Below are experts of layer 7 (counted from 0) of a mixture-of-experts language model. Rows are named router (the router's row for the expert) and show model dimensions 0-127. Each number is 500 + 25 x the weight over its row's rms, rounded and kept within 0 to 999. Numbers have three digits each.
After each expert's rows: "gets" lists some tokens that make up at least twice as much of what it gets as of all text. This comes from a sample of Wikipedia text that the model never trained on. Tokens count by the router's weight.

# expert 28
router:499505481499494495481501489498488531539474486499506498494534523487500539438487512515583508503501495514481451516496483521506493548497491520495514448486517493511472513566502532437497506509493472517474522462514500506489507493494476517531495517497511447500532483521457465505483477503455486466471521554486506515467476485495514469543569492518477496526500510493542456527511503498482504490509
gets: " |", " ", "\n", " 0", ";", " —"

# expert 61
router:502482483468456495520494460545522535515454486517469457476515510484481498476572520519520522487457496491512493515509483502516497504497505473526516502458501473527480515532506526467460539522456473525484550521512503498489506486504490482507486519541505468521483501507469478501470462482508484513541537511453539528519487469506500515525542493485477554552511520489493488483511492467533538530478
gets: " in", " In", " May", " September", "In", " March"

# expert 12
router:505483442490416456436537483508495510502529490488476497547511515518495514503506495470505484518538509503498503525512457510518530509501493505490482501524525506530498506528464521479494488502455514530504578506521524509488502494464473475532490527496482497513507503544483474512481457506461488512477492492504468531528506468514471493545496517533487517493477480449490499537493549502520498479446
gets: " was", " a", " to", " his", " as", " had"

# expert 26
router:500502500481447507509524473489427483522518519508489463526506519504496511503470514458507480431533505564457498469485498529516475489509512508469524477548480496509473524494511521486485537499464529508505520471505497477473511480507479500543512495513501499503472535487492503510477501483483456461498530497486454519489458487513518490532503523515503551559501501471488479465508519468552520527457
gets: " by", "-", " with", " of", " for", " to"

# expert 33
router:452489474498474497503485497522489512528464515500480491533493516506495542494486524476517465525528456528463491517460495552501472525521481505535515445472465511506496547497501519493519540492449535455513514485495495501484513478520453459520510537534488489506511525511499502510548497453534485491496497511484468517497485452510457481477488486516508561476516518517495450516516515474502544470464
gets: " and", " to", " on", " for", " as", " with"

# expert 23
router:472494496489508492449489490543488515550500484510491502474515530519509538478567526461491527488550476478471468466482473471490490550510508532506481467534502518528492496509503513521512500507496517517491509504530509443472499517486473472480492502510487495509473514525483498551462499446502508519521515504521475499477476467511495516514535497455511508579448531457525500492505520501498500475451
gets: " he", " it", " It", " He", " that", " they"

# expert 43
router:499496470511512497427509490550436478558519511472483506510509540501486502471515498445509502491518505471483500487490486510495449530516488503536518502538483486530504521476525521451460501500453463489495539507504554507460507498495455502494471505475471526526497524521496470495479492522479519513505497496524506506489494451519495464525521510535515523514503525441496514550502495495471501526454
gets: " was", " is", " were", " are", " be", " as"

# expert 17
router:490517463499430483467489476502477458499490503470505499500513527523453532442487506526562489485483496529491494508481496547519509534452499503490481485492504521513515522491523504449435499490463469507476545525504510495505512516495447481520478517530512486538508521520472467521487502466498491489498503520537507528497477491498497503515526501478472530519511529470538466501564494494473494443500
gets: " |", ";", ")", " —;", " /", "\n "

# expert 38
router:458436501487487488502508495459510484485481524525470471491546526492520523468497532495592489476520485486522478468487480521524445506490506499458492510497524508531504508501485535467455537533483463475478506504530525465489476489517489517493498488526511479505505501511486473516521499528476519469553487491478469515504478514544511435506486507499534545470511523515531471495512519492489539482486
gets: "-", "–", " (", " \"", "/", "==="

# expert 48
router:516490450450492470495511496520487520547479485468485497493499547511496524491570490500507456473505473553492453503529477498497456491538490506479506511515510508514485535518535533510488521509462481492479499577509509513469454539519461480487503533543484457530518504510478462490490475468492515490476503487433513496482484484504516519516527483520510507505507539507507493530508519495531515470477
gets: ",", " years", "th", " time", " year", "%"

# expert 14
router:456508509509496505507512475485497500533535473458491487543496538515474538477494540500523458486503505449499496499506471492512519514501500525472518493477492532506487548540489500498496500465490516514506549513525495450495484557489485484500508541548510429520477485517495465508504462472482454500509542475451511505540487483518482509501520527499509509473491546446483502511501480481510544505445
gets: " a", " the", " in", " an", " this", " his"

# expert 45
router:463507502487498486467510494484499498513511461497475489505485534454454529491508504508516492484510502524482470479478458512496455531514479562488525460561573503527499543554546521473492512488448468518466508519530508514507496494521469486499495525499515503511525500495455469491530523482511520504477518498486489504516479503484468457524498471524470512549495500534529467479538525468518530484508
gets: "%", " (", "°", "N", "″", ")"

# expert 59
router:516497502465496513503484464496455522518493486475504465515563499510472518475531505508516445481519456469497500512491473498511496522518460554476502493501536502516487555497481488514444505510495513526495554509555500484448522549509487506506502509532511478518524493532499498502527514499441426476504522499506482499511467487495508485506508481470488516514443502486516491518533517475497485494437
gets: " the", " The", "The", " first", "th", " a"

# expert 55
router:467444505492504499487479477505482478509553493451458513517520482517478482471532510481515511518474513509480496523493417548506485505486501508494501478496524552511505515504529528520477507450490489507462512488535486504469487484534508481509465541521487474515459538534492499475488476478482505471544532541468522536485467497491457472518519536483514527502491500515497488561508523503532526470507
gets: " B", " M", " G", " P", " H", " C"

# expert 16
router:462485501429455503455511500484476489498533528458484489550525486485497528493494519454509512473521460503505496501460504487506509495509496521522522484493517520504497494547450492467513541455494527472497533544521520516470469508503489477486471540501497512506506498515436442523503478492500504463512506572465528517518469508509498481504492508509502488492466566515491506497499481477494537523506
gets: "\n", "==", ".", " ==", "|", "==="

# expert 56
router:498484517496480482473502494461518512495499490504481488490485523535489510483489503497512490502505488529488483517496486556509508503518440505491509499529531511546515531512515514472428518519449491467494502558521539471510480491551491513506495505534447521514464538509493466497445503511449486446507527511504507532508478477502479484516517496463497514513516530476498462531513518479551524463441
gets: ",", ":", ";", " –", "),", ")"

# expert 6
router:496466500454490494494501499483486523527508515515473494541521538536480544497539533517494499481479485515446511479449516501486502518502495518483526494485553509499506517496471514507447510501490499500463485499481508485495482571502511441518475532526491457513481565507464504527527499502492534492511502509494540512508484471505446436511520502516481564554496485508511499494489483496486490470468
gets: " of", " in", " 17", " for", " War", " 18"

# expert 40
router:482465517469493522484515481546473501512495472506480510534563508520460504485484493514528484512476477551490475499471449527517452496501507499546529494472558557512508514510508516500475513456500502492462492470534476528487524481543515492494491507498512491518519510523448502502461466454458485500549536518461509519487469484508476489490512537497498532493469541496529490495492526478523540510498
gets: " T", " D", " B", " C", " K", " F"

# expert 5
router:499486475486467507493491509491517477509529475507481463566521514543468531485520508503556474477472488518485484493457487504504476536474498506522514517490520514555498547505477516467467517488495516465474536519528512507500494521490478508519493482513488480528489532516468482504497469453436499481519523530516513502461461489495495516526481530491506551519489477463513463489535545483477553489446
gets: " |", "|", "-", "===", " -", " 1"

# expert 63
router:475519496484518478505479496486499492536507498537497498493503507539495508460459502501506487489502475503489468536512500510506481495518425517479524503511494545533504512541513521472464509522488493487498502552477544483502514494514482479522491501525423524532467504521506467492454505483464492474499517513443487547504491486498486500525487498498512494495518530486529459564503516479550506436438
gets: ",", ":", ";", ".", "),", ")"

# expert 49
router:503520535508506492495528444542489533518505461476468464541521516547493503485510545542502490495538478495492508510502495500531484506530427568514517488486504512512494537507480492496487501479490485528497523502518492490412460520519455519510482494510530485503515488516498496516480511475467472516501485517496499499480476484505487443524497481504476496490470537507488487543533548454517513487460
gets: " the", " The", " a", "The", " all", " other"

# expert 54
router:481512509504499472487506465494490527502502498504495481491509495495447531457533498483544482480530473529505492534491486533541495576477446527454523491495519497549473524532486510471497517508480502509458514505515536502486512490461484489500515511513521470529520498524477466510518514471476504449478513560513505529498483509515490488530518492505496496487486484454585493484520521476495501436480
gets: " |", ";", "'s", " University", " State", " National"

# expert 1
router:467500496495487512468498510484472462545503492533488452539491498511487496473511498518515470525542512515488497470489495459493482509481514502480520496500497490516489532491505529455451523465444528490482519506502520474499506496511477507498502485547513477533519539497437483498511472504457482466503496524538514512480470494515503516504549549480464547508508497506507461488541561487519540483429
gets: "-", "|", " |", ":", ")", "="

# expert 50
router:480482516490467467474545475513525529500482460480477499487514507490484548459488492466547511499511468535491467494490470513495462554475507519487537474492547500534477563498477503488487526490483507492452506532578502506510486488497498505496504494509523478527514505519473451485522514492476518483509524522528507538492452498518458477512515521479505501529509513459555481496519525478504547472505
gets: " ", "1", "N", "H", " 0", "C"

# expert 11
router:485437511492436475521487506504448491508512517503489493525528496488487466514502504509508490517476478503462507527486491519509428532521517553492484476488537541520530544520537543474495527478463514475477513502553505492460508474521465504505451520490491491511491504522513486511500478437505483505501511494478491501442494472512516449508520500525505532508520511477493461534521465479524508516479
gets: " to", " for", " at", " can", " not", " t"

# expert 4
router:500484505489494481486530493538489496488488460473477483508564519556501486434517527504551509461516488472498449526504475497522527508467490491496520493489518543494506508493495521511422524492488490523483491521545516486465450530536495462494496481486515479497474525514477462504475479518499460511495535527505529518514474502521473499514507490559484572527506498496470479505511477498519514490480
gets: " 1", " 2", " 3", " 6", " 4", " 5"

# expert 18
router:478494534482519477508512482501527458512444495442508497497518549526488502477494507476512477504511499460467485497464489518521491500453488492450524499467528489493493524548523526530506518512493513553491486537488572487474521510495454488515488535496477488516486524528490495505497481470489520464519513530508478505461456442506494496511527510564503506507470503511496508475514551482515498470448
gets: ".", " that", "==", ",", " which", ")."

# expert 51
router:476483501460512478487470453538497515513437496455510512559486517533511489472492537492519449525543487513471465488484467534539527520506498496441498535528520542488468517518542515482480511510501475487513501479530524485487511478496430498531485497492532503516488493530474486494524463510486507474541490495483533522490497464552475484515511494476516505512460487512528490492507529483482497476468
gets: ".", "'s", " the", " his", "\"", " \""

# expert 21
router:483498486498478491488490487479474489491484537499485489500520533506486514447512508499551494492483502527482479527476481546512522560449514499491501498472512510531522528524518502473409503455454470506479550572512506485506474490521442493523477529522494496532480500512487454514494501503485496506541511528532495540509457494503495499509518487485479551509486508476524488496542483496514495469486
gets: " |", ";", " (", ")", "\"", " –"